Below are experts of layer 6 (counted from 0) of a mixture-of-experts language model. Rows are named router (the router's row for the expert) and show model dimensions 0-127. Each number is 128 + 32 x the weight over its row's rms, rounded and kept within 0 to 255. Numbers have three digits each.
After each expert's rows: a language model's description of what the expert responds to; "mostly gets" lists some tokens that are sent to it at least half of the time. This comes from a sample of Wikipedia text that the model never trained on.

# expert 16
router:137126102103149132162130055084081093110082102193099073089132096136111108125090119162067140112093163109184131113118120146083104150119127169139100106149101126160158108121167202128145161115089104146172117097130169134110103164080115120105150124105129142178111125175136144154179142124131150062116139131199074158152148116104147154107154046105141110154168123102144073122113144114120083141104
Prepositions following verbs or nouns and starting a phrase, such as of, to, by, for, with, from, as in certified by.
mostly gets: " by", " from", " with", " during", " against", " between"

# expert 20
router:157114153100098138159159126150139155143112147122110104110129112195098177153101160050126118130147195153132113099084191154113084199197107111085147093130105147117134111071122136139113118152080122173128110148079136139131081085170122162096130125141161158160096114112119150157121172177170171097106130083218117116118138154142111138103153061136156193109179142191058074174116075121104082081110
Closing parentheses, especially after birth years in biography leads (born 1962), plus noun suffixes like -tion, -ment, -ism, and the.
mostly gets: ")", "ization", " football", " development", "vision", " program"

# expert 17
router:119065096125112138182122150177101121155182095194188106130129125201043092151148122144171078161113101130106164138139116114162083150090118168158097120144101087167119126103116172141155170184120153112143102095164156157144158103114202150156111074108094126148152114153100140122081162114100150150113104166094108138106098157109115123172099112153171092107130105131201149171135053110111143098095
Early syllable right after a word's first letters or a space, e.g. al in altered, alcoholism, half; mo in monastery, Model; min in minutes.
mostly gets: " mo", "|---|---|", " El", "text", " Al", "vol"

# expert 22
router:106118089045093050180088042145101168117187171104137120084151118138110163128088087105134114196134245152157123094132143118113093104121151120104116152068128160154110105168157155123138190142077089159099126136101068091078123125112136082162127161153109181160138131175099134200141121090128106100089143147155075134132184117113070187118108119161135124173135204128091120122094146117175134083142
Capital letters inside abbreviations and country or position codes in sports tables, such as NGA, SVN, AUS, CM, U.S.
mostly gets: "X", " X", "Q", " L", "V", "R"

# expert 12
router:123131153167081125069119168111066164127143120116140077098092126123102185149099060137124163140115165082095092081119098152126106140151066147098158117072069123165123143127093148070171139059138081133111061058162073128158097086093142128097167149151181169084101160150123119148144123091154170100122152123158063090197133181150047101114106148179089157094140096161137123105126140145149136168118
Word pieces right after a word's first letter or capital, like s-ve-tlana, s-n-apped, E-ach, and counting words such as one, three, time.
mostly gets: " lo", " All", " each", "ve", " part", " con"

# expert 24
router:141179138126111101142125098152101152111108109103167127080133193131099102154114116149091085158122147090119168117107144173110096158077141081142087185156146118128171154108146118140110196093115104110114177079154142104098178099121153200090126112151165101125084165157139212148135169144159151136123135127134118087144143140135114198174102057123133194182155122157108045138135138112106148129124
Clause-linking and subject words in narrative prose, like and, that, which, who, he, it, not, plus adverb endings -ly, -ally.
mostly gets: " it", " not", " which", " would", " who", " but"

# expert 29
router:148156087093095133131137153127074125201143131149130084151158087121014116079166105107137100135096177101129090057165185175101127113064122116157080133099171100151082089160100141105155150083151120158193155149067084101137129118132079143088138101126161157077161101130151079087150191128146151120115147125162141129117123101092112154080165156119168127177154102121183071208134169209172112118068
Final or late word pieces, chiefly plural s, plus i, us, ti, e.g. intentions, tunnels, testimony, Census, often near species taxonomy text.
mostly gets: " Z", " Co", "Species", "ι", "iz", " Pi"

# expert 9
router:151166090102081122092134173130085103140107107118075083140119142129120095131107097165094082104165121142123115063123119067112127150164130110132095135087119189144139093151163219186167182112120122212144157110083072209125090145157118138167086060142147124133102131170136116132122108121148102097142106131206130161099157058136097149113086103083107142115101164155095168149194103169143096105098
Short consonant word pieces mid-word, mostly d, k, b, y, as in Trinidad, avoided, card, and word starts like Car, Jack.
mostly gets: " Car", " Pat", " And", " met", "pp", " Jack"

# expert 31
router:141111140123152119173093093140052124096131140171089084145183092130079193169098084175119133129179123116140143110096177126077149168083134175110089145097105192170117143072149199158192171126119154094133159123086102177148113141136138133120131122135129181136104061130118191159134123100131120073124132082155090089133150113161108134095110070084145154156168170084133140125159089133166151113091
Final pieces of names and plurals, especially s, ton, ford, burg, shire, in club and place names like Wolfsburg, Huddersfield.
mostly gets: " Christ", "ton", "ler", "ford", "burg"

# expert 8
router:122140106136176108139065099140068164126112166137127166062117064166106089152133089164172079167141119084103128140170112102126065155133155159151173199089075136134096134139149143107139199112122128096127096154097128172121123110115089129038170141132139133112080136125120150114146125194108098070080105127166158141138149141107098151124118118134155131158136140110213086163083155172074110057094
Pipes, small numbers and capitalized first syllables (So, Sa, Go) of entries inside Wikipedia tables and dash lists, e.g. Softball, Soviet, Safe.
mostly gets: " so", " So", " Ko", " Born", "=", " la"

# expert 13
router:104109171127124129149136079181139124144118135160182119099145161124118101114143100120089099055079150140155068129123083147079123156165076116123127103096116087170144184165114126104132171169135150133096123129093116166105069141185087146136117142081118116186164137104102138194117156113100126122108123060198127135181179125062050172166088108094152115196138114129162113099080109149096101093080
Opening pieces of ordinary lowercase words, such as comp, ch, g, f, de, and u inside distinguished, as in complainant, glass, quality.
mostly gets: " comp", " ch", " g", " Com", " bo", " Gu"

# expert 10
router:114103113066093109108125139126148176127085107113133122111046128164078156195123176162139070158121100089126090114146121090163069132114091177132161090088151157147112205114056189099143107130164119124107127158179095105137144139129148129132102131152119090105121079176110139085158162146114143144146130185154087173148132119132037166093090137123120167148148224126152132123121098102083119134079
Mixed tokens such as I, re, do and mid-word pieces, often in sports results and stats pages, such as IP, 2–3, ITF.
mostly gets: " I", " live", " do", " re", "style", " 100"

# expert 30
router:185086104128111125110106131115098152151124152087176116115174124167155134116161168098120149086186114042124089049189108094139119145094120120068170095122180131138158148080173123150197107133141086129114129092137058135151158109090115182118119124086139138133160123168099133138128126117170108115090134086113114137098117142117155170075174040098192139154160135128118087158170131162171128101144
Pipes, colons, line breaks, degree and prime signs, and numbers in tables, infobox fields, statistics and geographic coordinates.
mostly gets: " −", "′", "^{2}", "°", "±", " ·"

# expert 18
router:172093158080124114111137144121145130123150094085108086118077156204123068081167099078059076099113114134158137101141127086173122145159130180082104159095157128117102131140144196141124103106155174127132083121111092139070079089058163101092082172104153084153105131132098058121146136086049133119142145114110079108152138161124117159089041107130153140158167182194182137105149128109153110084142
Syllables like or, ir, il, ol, ill right after a word's opening consonant, as in Firth, morning, Following, Civil, Grillparzer.
mostly gets: " Mor", "ull", " Bar", "ir", "å", " March"

# expert 26
router:154121199100095130162111113132120129113155109132170130151095086155118107197111075053127111102125181139087139070132128135096107103123095192137144166155127127154126192126123165173129105071127074169126169159040180085142142099109203166141101179092145193098157112152110101142164140115076090144143154145129168162188116111082082132109159088117189173151143093129142154159133071187147122155082
Pipes between table header columns like Height | Weight, plus nouns and endings like station, school, village, project, -port, -ition.
mostly gets: " station", " school", " count", " train", " church", " project"

# expert 1
router:186140083124078130122123056148142139091106085099120124147155173170122153131149152096107083158140162083092157085107147167153103138186097152087127096086121135133131160138110134168168127128115163125188185059132111099090100111154125196149088117198095166134149132158072172137084119125161209093096147107184098109128212154137101146095070088077160151153178171187111072136153136106150149083111
Spaces after numbers and unit or ordinal tokens in dates, tables and statistics, such as years, million, th, second.
mostly gets: "year", "0,000", " ", " years", " million", " second"

# expert 23
router:161134181074061077096156105161072092109185042121101123106152132137048136172099138119170119159202139127145147058110175140117116121118131140115133141090162133135115110099164180118129126119094128129089145137096185107073097110118154186130139135104128193151094061157066145199142159123117140093086184141114133139136165151142096195100114120169128095079131143164203080148191144197120133130107
Newlines ending list items, paragraphs or headings, especially in name lists and disambiguation pages, before a dash or section marker.
mostly gets: "\n", "“", " brother"

# expert 21
router:143101158082105073171131075150150172112129133143115122191155122158088150117099093134167079096086119127087112106162146122158141177182146108068158158047098097160139089110152114098161148138150122106109139130151121157095108116108137158067105171146196105156098130134122158157148084181134112136118096144122097087094062136115113190121152122091156188098156158172167086174144103140213159131152
Inner word pieces following an opening vowel or short stem, such as A-me-rika, we-ap-ons, O-hi-o, synt-act-ic, and words like issue, life.
mostly gets: " issue", " William", "struction", " life", "ttle", "ense"

# expert 4
router:203091173095137089219126115129092119151150112106097137088154107225154130121124160160120105140087167082194173113111111153129121122073075172122119168061115175117127127144136164153139107102117156104159146088100159176105103167136159110120166158136107152109081152155093126129146135113101144087100112076150059127141152106141084160086079080161161141171105213143085109114084097060126147065189
Second word pieces inside personal and place names following an initial capital fragment, such as Sh-an-non, Nag-y, B-y-ng.
mostly gets: " Ben", " Ku", " China", " Africa", " Bur", " John"

# expert 3
router:121102142108125120152147075174168131156075071159116158094109086146115117145162160110102075140152165085101088091103154160111113210135181140146153103101054147181134145127131146140133204154058140076140170080103133118149132073111169141110134121119136142116111192130146142179093189136122133112109149145188104101105135103114098111054152094080125123117167097100134088173076068143167131097122
Adjective-forming word endings and civic adjectives, especially -al, -ian, -ical, as in internal, Hungarian, National, political, often in government contexts.
mostly gets: " National", " national", " International", " local", "General", " organ"

# expert 2
router:165161121139131142147178079128079113106091110153146118094167144178104104175141142160146108132110151159182085102101131078117156107133062102089121100103120099141092136147160218118187154096113092126144179130077142138109115125128131136070148130090088162180057119146112144190144171115101123137116145141195052087124157122140132225131117088162162148135175127124136072158082127182162134101157
Commas after names or phrases that open appositives or new clauses, plus table pipes, semicolons and conjunctions like where, while, because.
mostly gets: ",", "),", " where", "—", ");", " because"

# expert 5
router:135164130137103170118140108172158132150124136140111068085136137165105163141133114113139137122138175164215108131088075141132126117129189147083123184152104123107103140201100119184164186131120142087118109125091140152046113154065140129103123117126072107119086124207116106102176079106177191109125140125155174156191126100138064169120132091089195136139163089175168098126147139161176108119138
Line-initial hyphens starting infobox and list fields (Born:, Species:, Party:), plus word-opening prefixes such as pre, dis, sub, ex, post.
mostly gets: " dis", " pre", " sub", " ex", " post", "-"

# expert 19
router:156095147151052070093148085105103109140093123091106121136132158181154086152170155137098059137108105155170113150119130138078130137143142110167126098110132126126096118144126143137209124114117082150121140114106103210089083099091149179085074116124142129139127091148084143095106187169150146164063135163146142145132085137118088173126126099082120090122109118122163140148157135109116153109088
Sentence-ending periods plus decimal points and century-like number pieces in coordinates, scores and tables, such as 45.817°N, 12.300.
mostly gets: ".", " 18", "–19", ").", "0.0", " 19"

# expert 25
router:175133066141133088082122136150103174171138144136127113107106150177101136141125114105127096168112166096157161126129108099143126146176128116118135108145080102187156102203159178165178128110123097125200166085087058171114166153087080142069056145153148111163121140166136109133176118103112105098163189122159101155106118128109116139099130064185122095087158118157205102152117046123161124150144
Past-tense and participle endings ed, ing, ted, plus whole verbs such as used, released, played, built, held.
mostly gets: " used", " released", " played", " built", " began", " set"

# expert 6
router:125139104132101083153119090122095138133132163124111087161194108128124159133083104147091127073158136161142169164107092147126105169094103132103171138100161113136083146118103186139157107082113062075131163142079122178117107082116154155104071187159132192201129126133060110170122086106173087131087124128177081194156177064139124112109099131076186122141111142099085138092150049088156095092109
Opening parentheses after names or in tables before codes, dates or figures, plus en dashes, slashes, apostrophes and accented letters.
mostly gets: "–", " (19", " R", " (", " Act", " (18"

# expert 27
router:163154085067165025154096124130103156183132082188121129128110134169087166124151140091056127156102171142085127100101114152055156143130173057133149162086086158140145142138128153126152156128122153115126103090132119167121135134083169100124158077141141155142082108138120153113144105139103085057086115110135134103096091165134078133137061050139128083104117137145144157092077110168176112134115
Pieces inside proper names and titles in lists, credits and tables, such as Re-al, Baham-as, Tit-an-s, San, The, and plural s.
mostly gets: " San", "Note", " Tom", " Robert", " same", " such"

# expert 14
router:074134105094133108193122151078142108155137106114159070122100141161065060138154069133131155071095155110163137085092147155122110164115148134107122170185140098138163118157095097122182189107127146114134130134096109102099088149093184121137129132156066133130160153115120129130151139102183141134120155151192128048158136120132062112093096095082133162162149112087125115142116143115053047117148
Interior syllables of words after a prefix or onset, like in, vi, er, di, as in Main interests, Province, digital, opinion, Designer.
mostly gets: " Pri", " plan", " Vi", " di", " Cor", " opera"

# expert 15
router:138206183088087121132134103122128098136140145127149105121099133151080125106145119144155114138163169125118078058146068073166052111132165103104140158094099109110074107159167111066172163155054153151144132125081160109178113085063188134122133173132113172094185123119100120092095191164144130082081141102165152109126094084128118166076050108165130112087099137153153125111068124115154057106171
Consonant-vowel syllables inside longer words after prefixes like pro, con, per: per-cu-ssion, Pro-hi-bition, por-no; also currency signs and LaTeX symbols.
mostly gets: " ma", "cu", "chi", " control", "\\", "£"

# expert 11
router:113079144160108068170086059131123127142036140134075176105119111135082099129110093099166122132147164104155084181141134128144115116161103189143184129126113116141175120166129113156131166096060146108118161141122096145132181086108158116151174107147155135157137093100143131147127104208151183105124106094179054179164127126152105150092150092119170150162159135146116104149089082164172141136108
Words opening proper names like New, United, North, South, University, plus word-final e/se/th pieces, e.g. New York, United States.
mostly gets: " New", " United", " University", " new", " South", " North"

# expert 0
router:138191124119138115128121123187067122130089117167104117109163106115108168138143143170122092178143162103135091057082196173172101164172123181131075153142106098131139113139165134134129176145106116097136177133115079088050088115106143150052142135119134167130113124166140167139128142144137163151116175092076112097154145106090089172134086014132182204141136172142145096112113122120093092167111
Articles, copular and auxiliary verbs and possessives after a subject or preposition, such as a, was, is, the, his, are.
mostly gets: " a", " is", " are", " their", " was", " has"

# expert 7
router:174078158134143116093147124149146076103141124170116128146116175129088139068100078092055117065165189144136108167112110117103091151139114164114124090163104088106128186132116125107141114182137071190149111064153129118129182084099134175089117146115189135133103092152066088103096179127104112156136194095151144098130104084103087178105155146105187194162170093158159096146152141150164092150119
First letters of words, mostly p, c, h, w and their capitals, often opening infobox labels like Publication, Phylum, Conflicts.
mostly gets: " p", " c", " P", " sp", " h", " wh"

# expert 28
router:155072124112116084131130084108077146162114126157102116135174168126108118125157135075108088098132129061131084146161096087126076166147074146196144133094074093118138172138137139098145114089100103109129091116150106137143148054122202138097154107151121086166096135168090106176102112125129101133107091115179093155111121106181108153103101147136186148135142156130126145168081142144101118090132
Opening capital fragments of proper nouns and titles, such as E, O, U, No, Ho, Me, as in Easy Listening, US choir.
mostly gets: " No", " Ho", " E", " O", " Na", " Me"